Experts of a small language model: width 256.
Below are experts of layer 5 (counted from 0) of a mixture-of-experts language model. Rows are named router (the router's row for the expert), gate (a neuron's input weights, with its number), up (a neuron's input weights, with its number), down (a neuron's output weights, with its number) and show model dimensions 0-255. Each number is 128 + 32 x the weight over its row's rms, rounded and kept within 0 to 255.
After each expert's rows: "comes before" lists some tokens at least twice as common just after its tokens as in all text; "mostly gets" lists some tokens that are sent to it at least half of the time. This comes from a sample of Wikipedia text that the model never trained on. Tokens count by the router's weight.

# expert 37
router [124 133 116 150  86 112 115 149 163 145 119 160 145 171 157 126 115 126 155  60 146 106 146 140 191 120 198 152 155 149  73 114 116 189 158 112 178 111 153 142 103  52 139 176 129 143 113 158  83 151 115 122 149 194 207 141 126 104 131 124 146  75 156 106 112  73 158 104 142 153 142 155 131 147 168 111 148  91 118  98 113 192 139 185  95 142 163 111 172 116 151 133 144  82 136 163 123 114 165  84  91 129  72 140 135 159 146  84 159 113 148 160  83 161  80  82 157 147 111 181 121 125  79 117  26 126 181 149  93 111 150 115 136 119  78  95 144 120 136 142 114 108 147 159  89 119  95  99  72 104 123 126 185 146 111 124 100 117 144  98  79 165 121  78 176 102 124 174 103 152 101 195 161 147 195 103 118 152 134 115 179  51 172  98  90 107 141 187  89 133 154 113 143  88 131 110 146  93 184 160 140 118  99 115  88 101 152  94 143 118 176 109 114 103  70 159 126 103 180 150  82  94 167 108 127 124 158 142 128 137 124 112 107 184 154  76 147 145 134 162 147 148  76 140 151 121 151 157 100  84 212 135 165 113 110 101]
gate1 [125 100 149 161  71 135 101 160 165 114 124 188 159 160 141 134 121 139 103  87 171 140 160 120 114 178 159 115 178 170  96 104 130 116 184  85 157 127 101  77  82 133  92  99 109 133 146 149 162 126 148  80 137 122 167 102 121  77 169  69 114 121 167 137  63  94 161  69 144 115 136 166  94 143 129 114 138 128 120  83  97 148  91 106 127 114 108 141  88 119 150 117 100 112 103 116 111 145 143 114  84 102 103  81 121 161 133 121 141 136 145 199  90 155  97 145  94 174  86 104 113 125 185 144 117  98 152  77 114 153  98 102 111  99 144  87 148 165 157 170 143 106 143 156 158 130 169 140  97 139 112 231 185 125 146  81  65 175  99 104  81 156 110  92  83 169 168 167  71 102 131 165 135 108 120 117  95 152  98  88 191 141  58 168 105 130 124 172  82  80 157 162 151  89 121  80 114  75 188 129  98 127 113 149 133 101 109 147 135 111 142 112 125 107  94 139 171 114  85 198 103 197 136 160 147 132 160 138 100 155 102 119 129 139 145  93 116 109 108 144 111 160  93  68  59  80 112 134 130  81 206 141  99  79 158  86]
up1 [113 121  81 122 150  92 110  98 136 151  80  97 113 148 172  63 106  85 114 163 178  92 136 112 169  81 136 135 119  73 124 139 145 146  98 164 138 124 103 122  78 107 124 154 178 121 152  87  83  93 127 155 103 145  56 113 135 126 123 114 148 181 188 127 110  96 172  41 162 157 145 153 158 193  50 111 158  97  75 137 111 163 118 145 106 152 103 144 137  99 124 158 152  94 112 145 199 168  99  98 130 102  72 164 107 159 144 123  96 107 166 108  98  99 135 154 195 129 173  97 122 107 156 145 138 115 127 104 161 115 136 118 178 158 126 129 126 105 171  75 150  98  64 138 112 110 172 141 174 134 204 189 108 118 141  92 178 155 123 148 141  97 152 115 120 141 144 164 133 163  80 143 104 114  90 104 201 169 104  85 163 108 106 174 140 120 167 110 166  68 185 157 111  84 105 147 102 153  98 164 137 217 133  97 129 138 160 117  86  86 170 112 104 115  87 118 107  81 130 112 152 116 148 175 114 175 149 195 102 149 159 114 210  87 111  97 158 128 135 127 149 135  91 132 106 139  81 127 102  91 158 156  88 153 140 120]
down1 [ 85  90 123  80 173 145 203 124  48 146 145 132 105  92  85 184 119 112 107 135 111 121 138 103  84 112  79 161 101 158 155 127 115 148 108 151  87 120 106 155 173 139 104  78 137 123 134 144 108 187 109 213 121 136 143  79  71 185 144 157 102 133  78 154 161 124  88 177 126  92 138 124 133 109 135 176 155 145 135 162 149 134 145  81 185 208 177 110 148 116 150 157  91 120 159  88 118 102 101 203 141 134 126 143 145 139 161 155 148  87 112 109 106 131  61 123 119 144 106 138 132 154 101 152 101 121 133 132 120  56 121 203 133  67 119 134 108 119  76 163 145 120 174 174 164 139  61  95 108 136 132  74 140 149 121 154 102 148 151 127 152 116 118 134 136 136  81  96  95 100 162  74 170 147 182 151 160 126 144 215  87 111 210 120 123 148 118 121 163 130 138  73 141 156 156 124 160 112 130  99  99  79 195 146 156 147 115  97  99 148 186 119 177 196 150  88 112 129 103 126 123 109 147  45 119 113 123 123 150 152 117 121 108 132 152  70  77 123 143 130 136 104 152 157 155 154 125 162 179 103 132 127 158 102 115  59]
comes before: "of ", "in ", "was ", "and ", "for ", "The "
mostly gets: "film ", "album ", "name ", "German ", "French ", "English "

# expert 8
router [119 127 112 129  29 112 157 127 126 161 150 129 159 141 131 187 133 152 196 106 156 146 147  92 142  87 160 136 102 118  48  81 122 133 136  89 121  98 113 146  91  95 153 148 115 109  74 156 142 123 156 108 174 150 120 146 156 135 178 121 144 101 149 128 127  75 200 134 134 112 135 167 145 130 112 137 140 134 131  89 157 152 167 208 112 141 175 117 186  74 140 142 170 107 154 145 125 158  99  91  73 107  95 115 159 156 168  93 153 151 117 107  75  81 115  76 130 154 141 119 106  98 131 110 126 116 147 121  97 132 121 126 143 130 110 123 138 141 148 107 153 114 154 179 134  83 125  84 109 137 119 107 143 107 136 173  98 163 112 119 131  80 107 112 160  88 101 163 107 123  84 166 109 127  94  89 107 172 132 103 119  72 146 170 132 187 150  74 120 124 201 158 215 131 124 169  95 126 155 129 129 119 173 141 109  99 116 100  80  83 169 117  78 142 136 155  53 122 141 145 101 143 106 121 180  94 167 169 102 147 154 158  89 162 207  32 140 178 132 148 201 122 137  95  91 162 167 113  99  24 165  98 106 129 152 172]
gate1 [101 140  76 142 121 142 147 174  57 120 105 124 203 133 175 153 193 135 174 123 141 151 136 172  92 114 174 140  55 140 156 118  75 121 118 121 109  83 123 149 136  97  89 178 122 116 112 148 142 218 160 161 154 162 142 150 139 145 125  71 168 127  89  95  52 103 152 142 113 157 128 157 113 132 123 103 104 164 111 146 123 136 139 181 112 139 138  75  63 119 147 106  86 162 155 180 147 143 155 132 188  90 112 121 104 130 134 102 185 148 163 141 140  96  84 108 195 130 124 145  78 118 159 103 162 165  96 159  96 131  93 142 144 122 183 155 110 153  17 120 159 152 160  97 124  78 132  53 113 161 102 116 131 126 151 180 180 140  88 126 141  79 121 100 179  72 121 125 118  97 125  84 136 195  66 149  90 131 115 113 123 120  79 128 135 175 102 117  90 129 144 101 195 203 155 112 118  99 157 158 163 136 146 118  89 132 126 152 104 130 110 123 171 112 114 171 131 128 114 146 142 152 109  73 152 152 141 125 117 109  67 123  87 130 161 131 146 163 146 124 170 113 196 142 135  89 117 166  87  64 145  96 108 168 142 141]
up1 [150 114 221 113 175  49  80 121 125  75 115 106 152 132 155 105 101 121  65 135 183 141 115  96  92  71 103 106 157 110 144 152 111 131 145  83 124 192 102 115  77 162 114 140 146 119 102 119 215 137 116 127  93 116  89 132 128 133 128 182 167 125 148 126 168 145 117 120  67  81 127  75 133 147  75 160 137 115 142 148 135 118  78  50 122 140 149 157 183 128 141  94 146 156 118 103 141  88 120 128  99 175 132 174 124 159 157 115 110 122 128 143 119 178 169 133 114 130 109 160 161 129  53  63 165 101 177  67 176 160 184 117  19 103 162 126 114 159 186 161 101 135 114 131  93 122 109 137 173 142 128 147 133 139 124 110 121 153 157 113 146 112 156 117 122 178 122 128 135 152 168 208 104 108 137 103 157 130 156 174 143 152  90 131 130 132 139 130  98 106 138 177 123  76 120 161 179  82 159  97 106 143 168 149 161 154 164 125 125 118 166  38 159 124 131 130 178 116 132  89 129 109 157 110 169 148 159 121 108 171 169 112 149  91  77 162 105 102 117 176 146 195 129 121 175 130 141 110 143 154 153 141 102 197  83 147]
down1 [103 140 158 157 101 131 111 150 141 150 112 158 149 154 108 100 150 171 102 113 156 132 161 190 143 160 169 105 130 141 142 177 112 171 146 118 167  63 145 146 140 118 137 120 103 120 180 124 145 142 165 154  71 106 206 103  42  99 128 189 169 144  93  92 151 126 130 145 151 154 154 106 118 124 131 147 103 129 164  82 147 123 120 130 145 116 144 149 104 131 107 184  82 150 165  73 132  62 154 121 116  75 113 108  91 147  81 175 127  75 154 126 190 100 139 145 161 151  84 132 168 125 194 139  98 191 152 145  96 138 139 136  76 174 136 153 156  91 182 146 199 147  74 111 124 157 180 169 157 135 147 151  78 100 112  97 137 121 172 152  89  91 164 109  60 118  85  75 158 125 103 157  70 169 122 136 153 135 127 109 165 236 158  96 112  63 105  97  81  55 102 110 100  84 123  76 127 109 110 138  98 121 122  79 101 119  80  79 120 106 174 107 113 134 183 110 138 153 124 135  59 150 135 161 100 164 126 103 114 140 149 141 138  93 188 127 117 121 109 132 175 103 103  96 134 147 152  83 132 139  96 147 135 132 116 182]
comes before: "of ", "| ", "and ", "|", "in ", "("
mostly gets: "% ", "population ", "Votes ", "votes ", "development ", "total "

# expert 19
router [116 150 151 140 118  75 117 101 106 171 105 156 106 111 154 139 166 169 163 101 145 104 170 153 121 149 146 118 169 135  99 109  93 124 153 128  94 163 194 117 114   6 153 138 127 125 122 138 159 156 114 149 135 161 130 151 124 119 149 170 157 108 115  69 160 118 125 100 168 110 116 116 131 148 115 148 139 167  94 113  82 112 117 135 120 103 167  97 162 110 152 137 210  90 149 172  93  92 128  97 126 101 140 124 136 142 159 138 186 135 130 120 135  78 161  81 116 128 135 155 120 138  71 110 116  87 206 151 122 126 155 124 124 163  61 173 156 114 141 119  76  93 216  95 119 125 141 101  94 129  97 157 102 140 141 137 116  94 115  61 153 151 114  80 185  93 148 179 123 126 158 124 154 175 103 158 127 147  99 128 103  59 118 171  99 134 122 106 135  99 154 146 192  89  90 175 116 116 164 189 124 125 108 157 111  81  69 132  79 121 151 161  76 179  89 125 140 176 131 134 126 183 149 120 118  67 119 193 156 162 184 145  73 152 123  74 140 166 185 175 188 169  65 108 102 141 172 187 109 110 110 149  99 125 187 139]
gate10 [107 155 140 136 102 100 142 154 107 185  56 121 120  80  52 156 179 117 112 144 179 158  95  96  71 155 151 134 171  71  99 185  92 167 105 133  88 121 148 141 138 213 140 160 116 118 157 115 144 132 107 131 142 116 164 100 124 128 151 126 152  97 156 101 162 220 151 184 130 113  89  94 164 129  51 182  69 198  81 120 136 160 100  79 101 146 116 126 136 159 151  93 102  94 142  84 125 109 147 145 119  79 152 102 201 145 123 118 108 113 138 150 116  60 133 103  98 196  96 126 170 112 143 115 164  94 130  94  72  93  88 117 170 141 162  62  95  99 110 126 117  97 155 108 117 117  75 149 110 112  89 139  88 158 118 119 129 113 114  63 137 105 100  97  84  89 183 104 114 170 189 142  88 108  99 131 107  47 112 103  86  77  95 116 151  93  88  59 176  62 118 114 136 131 112 104 122 163 161 170 128 108 109 141  81 143  91  91 129 134 139 119 131 116 183 134 114 135 151 131 107 128 120 162 131 183 156 115 197 145 152 158 137 117 148 108 142 146  95 103 167 140 170 111 126 138 174 109 133 146 114 119 140 106 103 120]
up10 [140 125 131 124 109 145 194 102 121 163 175 178 135 133 101  95 162 165 118 150 155 111 155  48 133 134 112 154 129 116 143  92 149 138 103  56  78 147 163 115 137  91  89 142 194 120 168 178  95 135  81 122 162  80  93 152 202 122 145 157 143 104 168 146 123 104 121 150 165 101 144 107 165 168  87 195  77 142 105  74 218 137 120 139 184 111 113 168 155 131 145 131  23 172  68  69 148 139  95 134 169 142  96  78 193 113 105 157 173 181 118 122 144 151 169 126 104 116 158 147 111 142 115 117 157  84 101 110 111 116 130 137 163 109 131 121 162 109 160 155 115  71  70 133  73 118 186 125 150 150 126 126  86 103 141 134 117 142 120 122 120  98  94 126  75 107 125 133 142  94 235 136 127 166 101 164 147  96  81 118 162 144  93 143 124 110  76 118 135 119  87 128 154 148 122 131 147 146 160 138 144 197 109  84 108 129  89 148 120 118 172  87 188 141 132 118 155 149 100 114 188 133 140 135 192 107 144  72 151 143 153 130  84 167 131 115 142  99  96 120 197 101 173 141 107 104 166 133  97 165  92 124 158 159 125 151]
down10 [161 170 116 164 149 131 143 165 107 163 155 121 157 103 129 100 188 188 133 137 136 136 162 117 108 118 100 121  93 146 159 118 129 103  68 148 152 168 193 103 146 153 145 170 169 153 130 161 164 132 135 144 164  93 165  70 162 162 119  97 163  65  45 140 117 115  99 161 138  75 122  46 119 158  72 110 152 159  65 180  97 169  84 171  86 187 129 108  81  75 166 118 110  98  88 146 159 174  81 112 138 121 111 149 139 142 103 132 116 157 163 126  68 110 132 116  81 145 103 161 158  99 136 108 125 114 157 150 147 128 119 117 103 104  92 100 117 138  52 128 139  73 107 177 118  99 121 139 108 139  69 132 151  86 105 150 156 162 182 118 147 175 119 105  83 132 113  84  89 125 139 152 144 115 142 101 173 127 177 161  88 131  81 136 106 151 118  81 138 137  98  83 177 121 113 137 110 139 142 119 105 127 104 116  79 150 126 172 168 100  64 126 108 128 133 118 119 110 145  81 166 175 129 108  78 194  93 116 143 155 151 147 113 135  86 101 119 135 146 185 194 232 167 159 119 134 125 136  59 153  75  79 155  90  92 120]
comes before: ".", "–", ", ", ",", "; ", ") "
mostly gets: "6", "3", "0", "1", "4", "8"

# expert 2
router [145 146  97  85  70 102 123 133 111 141  95  99 103 180 113 133 195 144 203  54 120 138 178 123 171  95 138 135 140  63 117 103  94 136 188  94  42  98 134 108 164  35 138 100 116 106 113 175 105 162 147 160 121 148 170 136  73 132 149 119 162 148  54 123 163  68 121 170 172 116  89  84 153 217 169 164 133 146  50  88 157  92 143 110 103 166  95  89 148 144 139  86 170 126 135 179 116 124 142 104 122 118 162 126 153 156 122 117 162  78  75 156  90 121 136 127 108 156 126 178 138 154 133 126 117 153 179 133 151  83 133 112  80 152  74 159 141  96 128  95 140 128 154 107 128 119  98  71  86 123 153  80 109  99 124 149 126 133 110 149 115 168 138  77 101 102 123 148 150 133 149 140 169 147 118  95 118 199 115 146 141 109 164 170 117 168 129 120 149  69 197 148 168 105 148 168 148 128 115 180 119 134  89 133  52 158 184 134  92 149 177 139 133 163 131 141 107 143 209 177 143 105 118 147 137 130 159 155 124 134 148 134  86 120 133  73 108 125 141 139 167 145 118 148  97 144 134 150 118  71 123 141  99 152 167  86]
gate0 [172 130  69 185 124 165 102 131 150 115  93 135  82 144 118 115 100 115 125  84 131 130 109 104 189 132  92 224 152 108 134 122 216 105 152 130  90 150 166 146 236 133 112  78  64 102  94 156  93 168 144 148 121 141  88 116  95 123 113 116 207 121 142 118  88 142 126 112  56 135 121 141 107 102 212 126  93 109 114 107  79 112 111 133 126 158 103 129 132  76 151 126  99 157 139 157  77 114  50 128 135  84 200 121 117 127 132 129  87  57 135 160 167 122 115 126 135 143  79  89 141 111 116 160  97  32 119 119 191 141 112 119 130 131  74 139  98  77 158 117  93  61 181 124 122 130 129 158  86 134 150 194 134  96 100  98 123 121 115 140 144 157 109 151 130 130 144 118 145 109 126 117 105 138  60 111 137 115  85  95 132  92 125  66 149 141 105 192 117 126 185 127  99 125 124 128  92 197 130 149 139 153  95 167 106 169  80 132 171 121 107 166 133 156 159 123  65 116 128  82 165 156 140 147 166 126 140 133 135 121  98 142 136  68 114  87 148 140 122 102 118  92  93 126  90 134 103 157 181 102 144 120  94  93 161  90]
up0 [122 133 177  97  85 101 139 105 112 181 162  63 146 133 156 112 134 126 141 134 121 147 132 141  34 105 103  47 112 165  93 106  66 154 102 125 185 105 130 101  22 120 137 169 130 119 131 144 119  89 104  94 182 120 133 152 178 112 138 101 114 126 124 116 131 155  96 136 175 121 150 139 123 139  59 161 143 150 154 145 172 115 100 132  98 109 106 123  90 127 112 155 118 157 167 101 137 123 185 165 121 121  71 117 111  69 151 140 136 188 143  88 112 143 135 127  87 123 168 140 130 150 159  88 126 166 180 115  83 118 127 172 178 125 150 124 126 132 118 100 134 195  79 130 152  88 124  97 156 142  98  54  95 132 169 143 115 161 146  84 139 102 118 143 100 115  83 131  95 158 105 127 166  98 131 143 146 163 183 108 122 106 145 182 121 113 117  55 138 103 126 132  90 108 150  97 196 118 135 139 122 110 203  22 154 103 151 127  96 155  74 145 129  60 140 193 155 142 182 137  80 117 134 117 162 121 162 147 105 135 159 127 105 197 136 179  96 134 121 149 136 127 135  81 190 144 153 119  79  60 146  91 153 109 113 191]
down0 [126 139 114 128 106 109 135 127 109 178 133 123 222 133 104  85  96 117 135 131 134 180 156 194 143 181  85  78 128 138  86  91 182 165 110 139 136 104  88 141 180  54 136  98 150  55 130 211 153 154 113 120 182 164 120 147 114 132 106 119 173 141 207 140 116 186 167 110 158 154  95 120 115 145 117  87 168 184  98 186 125 130 198 120 146 116 165 153 177  91 161 172 118  79 169 135 138 175  95 106  96 167  69 109 163 105 126 106 123 172  90  96 142 144 162 137 125 119 139 120  99 110  70 113  90  50 154 112  98 121 140 145 175 153  96 116 166 146  96 120 128  89 121  94 117 176  86 164 143 161 125 152 121 146 123  75 146 111 182 153 135 112  93 111 150 164 109  79 155 113 144 169  88  86 151 161 138  92  46 128 144 125 119  92 117  98 131 167 176 123 168 112 165 117 126 129  92 139 153  98  94  95 144 133  45 128 144  75 115 122 167 103 159 128 158  84 149 176  80  82 117  95 167 132 164 182 122 172 122 149 162 106 115 157 193 123 165 139 170 107 137 111 104 125 133 153 115 111 116 121 105 153 129 103 102 154]
comes before: "- ", "\n", "\n\n", "by", "– ", "\n  "
mostly gets: "|", "\n  ", "Succeeded ", "Great ", "Si", "Pi"

# expert 20
router [139 160  86 123  72 112 155 135 170 141 130 112 133 174 123 140 142 163 164  43 161 130 145  85 143  64 217 134 145 161 129 101  93  89 158  82 113 126  98 134 132 104 145 200 140 128 101 134 142 185 110 126 128 176 123 125 118 122 157 168 170  98 111  97 122 129 147   8 125 162  77 157 152 148 123 119 103 106 142 117 173 131  93 179 119 100 118 113 156  96 113  96 120 126 187 135 116 164 174 140 104 147 137  96 121 121 137 100 168  69  76 127  89 110  82 109 142 103 124 125 140 151 103 109 105 118 166 152 164 130 132 104 134 130  90 156 173  78 122 102 144 140 134 159  83 134 123  88 140 138  72 160 181 130 115 192 183  94 128 127 130 144 109  75 185  98 123 151 160 136 142 142 136 126  74  89 120 187 142 117 118  22 146  89 139 183 115 132  78 118 142 119 132 121 128 130 143 201 141 151 142 116 158 157  70 154 139 143 108  67 156 139 140 124 132  70 123 133 157 167 141 146 140 121 161  60 212 117 139 161 187 142 122 119 142 134 168 172 176 160 156 174  74 106 162  96 179 178 134  99 151  85 113 180 131 130]
gate1 [156 120  50 179 139 114 132 118 168 162 223 124  97 120  90 123  90 157 141  99 194 150 172 143 140 148 130  96 129 113 173 184 126 167 160 118  84 168  54 137 165 111  86 138 107 150 122 149 122 111 130  93 146 117 109  86 151  62 132 153 103 171 138 144 146 150 123  99 157 112  64 130 136 185 144 158 110 147 126 111 148 103 143 133 100 113 113  96 115 155  88 184 146 119 168 144 136 139 141  47  63 110  99 134 125 101  89  88 145 149 100 130 120 145  99 158 150 139 113 155  85  99 125 125 112 135 130  79 132  91 125  63 127 170  87 139 187 153  98 121 133 101 165 186 119  55 143 105  96 163 189 155 204 121  88 139 101 178 191 169 126 147  58 152  88 178 148 146 199 122 121 127 156 115 111 143 104 111 144 140 151  84  66 123 140 123 168 162 112 124 124  84 117 148  80 140 151 178 149 119  85 128 155 167  50 100 171 161 152  76 157 129  81 180 167 104 138 150  98  74 130 135 130 112 127 171 155 150 136 122 122 115 103 132  78 164 186 153 143  95 196 163 123 132 157 108 133 126 117 133 135 149 145  63 113 126]
up1 [162 123  79 165 147 108 133 121 157 170 177 135 124 177 116 142 113 132 154 116 159 175 166 145 148 182  93 115  87  76 102  98 130 145 166  73  81 142  99 148 223 134 117 148 142 143 159 127 139 119 153 101 107 126  73 146 123  45 115 111 122 167 115 169 116 173 133  83  80 113  75 142 150 113 162 159 112 150 148 176 127  24 133 155 108 152 113  75  91 139 166 163 143 102 142 125 121  98 166  97  42  87  90 153 139 123  90  98 173 121  92 116 156 163 132 145 144 198 105 112  91 119 151 125  69 184 116 105 144  99 101  77 107 143  21 114 201 123 105 159 177  98 164 191  95 117 113 121 113 152 180 154 143 111 102 137 101 158 133 135  99 169 103 146 127 170 103 218 130 136 120 133 133  91 111 152  99 103 160 133 108 120  65 135  89 143 155 189 108 112 174 143 141 147 149 134 158 131  67 156  94 125 130 140 134 102 132 180 150  73 140 144  92 170 192  81 136 169 128 110 126 111 151 103 100 106 136 162 137 125  99 107 159  87  58 142 173 129 120 112 165 137 140 117 155 100 142 134 125 137 109 148 170 112 114 121]
down1 [148 104  88  77 107  92 150 164 125 161 151 159 146 182 172  85 181 117 103 169 129 142  88 155 142 129 120 169  48 123  98 130 104  74 150 149 151 163 124 113 157 117  84 146 107 128 182 123 174  43 132 143  79 134 156 162 153 168 119 140 164  55 147 179 188  80  99 157 121 114 119 124  99 107  97 132 138 124 119  99 163 143 125 133  80  88  91 115 127 101 119 147  74 139 217 115 133 135 114 122 105 117 124  64 125 146 113  86 143 180  73  92 104 133 135 154 117 116  87 151 131 167 115  98 138 184 133 127  93 134 157  77 127 133  63 114 161  97  90  88 136 161 193  74 133 150 157 157 125 116 147 146  85 129 105 132 169  92 116 126 123 174 125  99 110 204 138 162 142 114 163 181 116  83  52  94 120  78 174 133 115 139 168 120  77 133 103 109  50 144 104 169 120 199 154 158  89 144 123 107  96 174 140 127 156 187 160 155 130 117 129 148 140 119 204 156 140 178 108 138  95 130 145  91 119 154  98 144 140 140 135 121 177 138  83 158 148  92 149  84 125  95 218 142 127  96 158 123 163 150  83 120 124 112 100 139]
comes before: "0", "5", "9", "8", "4", "6"
mostly gets: "201", "202", "196", "199", "200", "197"

# expert 15
router [140 150  80 116  76 135 135  73 135 174 159 107 178 132 119 125 112 137 166 113 158 148 151 145 147 116 138 170 103 115 122 112 102  89 117 107 112 127 196 169 104 132 146 134 126 119  81 180 130 134  58 121 156 189 116 108  67 118 110  65 137  77 109 151 155  99 126  74 144 102 117 138 151 126 125 103 101 141  60 102 168 180 101 169 128 155 107 110 151 152 203 130 208  75 181 129 110 121  90 114 117  91 141 164 151 155 138 125 171  76 183 102 110 159  98 113  78 113 176 164  88 120 122 115  57 118 201 141 203 141 111 119 146 134  58 126 178  98 182 198 178 111 170  70 107 150 157  81  88 101 107 136 130 126 133  81 114 118 135  93 116 121 133  78 169  88 113 133 145 111 103 187 164 133  94 118 112 186 159 123 145  83 115  97 120 116 107 107 138  82 195 154  86 119 113 107 144 107 149 137 109 127 131 129  99 110  67 163  99 106 104 123 144  87 108 168 114 113 122 121  98 150 136  88 180  77 175 172 171 150 191 141 127 131 119  89  89 139 154 113 192 171 122 160 159 136  79 159 127 102 166 160  99 151 130 148]
gate9 [186 137  86  91 174 166  91  74 131 133 140 137 111 193 202 147 137 158 194  92  81  93 142 141 194 102 114 201 142 154 129 156  98 113 107 157 136  97 142  81 126  42 115 168  58 183 175 145 165  97 153  98 133 123 164  92 112  96 161 155  99 128  87 174 135 125  88 150 121 130 164 115 188 160 134 115 115 132 111 164 179 110 103 133 117 108 124 147 204  96 128 176 157  99 135 103 109 172 143  98 149 187 178 100  77  84 137 198 112 182  86 126 129 136 160  71 151 161 138 161 136 147 126 169 148 191 116  92 164 121 151 181 151 137 147 216 102  88 122 165 109 138 110 131 137 110 111 160 120 103 140 117  92 104 146 166  74 137 115 124 133 129  91 118  67  91 152  92 124 124 126 101 131 111 111 108 100 143 165 119  98 155 140 148 154 160 133 101 163 105 158 133 147  51 118 152 121 109 159 138 148 130 110  80 103 144 143 182 119  70 163  61 132 113 104 147  86 139 135 144 146 114  56 145 101 118 165 167 116 168 154 104 129 101 106 131  71 150 115 156 143 105 108 140 115 193  99 113 151  82 107 173 150  88 133 111]
up9 [ 72 143 132 200 111 114 166 179 127 101  85 136 149  83  67 100  98 121  66 137 173 158 139 114  87 175 154  76 144  98 116  76 157 143 147 121 121 176 118 188 102 202 154  84 198  94  88  82  71 155 112 154 136 126  98 161 135 139 139 113 141 135 168  85 133 160 154 103 134 148 106 161  82 131 103 130 119 117 153  92  96 161 132 137 124 144 121 110  61 141 140  76 123 159 106 156 153 130 108 132 104  99  68 141 172 162 134  51 167  83 174 134 137 129  99 180  81  65 119 112  92 117 160  88 104  52 140 152 102 128  96  95  92 114 121  69 172 191 122 117 131 123 144 143 126 158 154  80 103 127 139 125 168 134 123  78 162 127 119 131 142 111 157 172 186 180  99 138 123 119 104 161 114 161 165 137 128 135 129 110 193  90 104 109  98  73  95 143  99 169 107 136 133 202 125  60 114 163 106 126 105 102 138 171 130 127 125  80 141 152 103 183 136  94 164 120 172 145 125 128  86 176 178 121 135 154  95  85 144  98 109 185 105 177 155 100 177  96 148 106 140 183 156  97 116  97 160 125 110 158 144  82  87 149 151 102]
down9 [108 139 135 121 129 106 150 155  75 104 185 101  84  72 192 129 153 139 148 143 113  99 127 117 171 129 138 145 154 133 114 217 184 157 121  95 133 144 167 114  86  71 145  82 102 166 141 128 120 160 115 113 125 115 120 112 126 149 118 138 191 104 161 116 197 134 127 113 114 119 166 102 155 116 103 142 194 137 125 210 126  74 146  66 159 172 166 133 122 136 113 141 155 128  54 119 146 114 132  49 147 111 117 173  86 166 155 128  55  98 132 144 107 165 123 106 114 134 136 107 137 148 140 150  85 194  87  94 137 120 132  70 117 121 100 141 174 146 127 149 143 138 177 101 131  99 146 127 134 158 162 137 137 133 160 161 130  77 167 125 129 125 126 143 105  96 162 128 117 126 201 176 155 156 186  70  98  57 157  92 107  57 172 153  85 127 205  97 200 167 165 128 148 111 128 102 179 108 132 144  91 200 120 115  52 114  90  65 100 156 187 139 123 155  86  97 142  99 183 135 148 137 104 156 111  96  97 156 127 166 194 167 152 117  84  99  87 177 106 155 125 123 115 112 152 105 118 115 127 131 112 151 150 119 134 137]
comes before: "| ", "a ", "and ", "which ", "but ", "|---|---|---|---|---|"
mostly gets: "|---|---|---|---|", "|---|---|---|", "|---|---|", "Win ", "Hung", "|---|---|---|---|---|---|"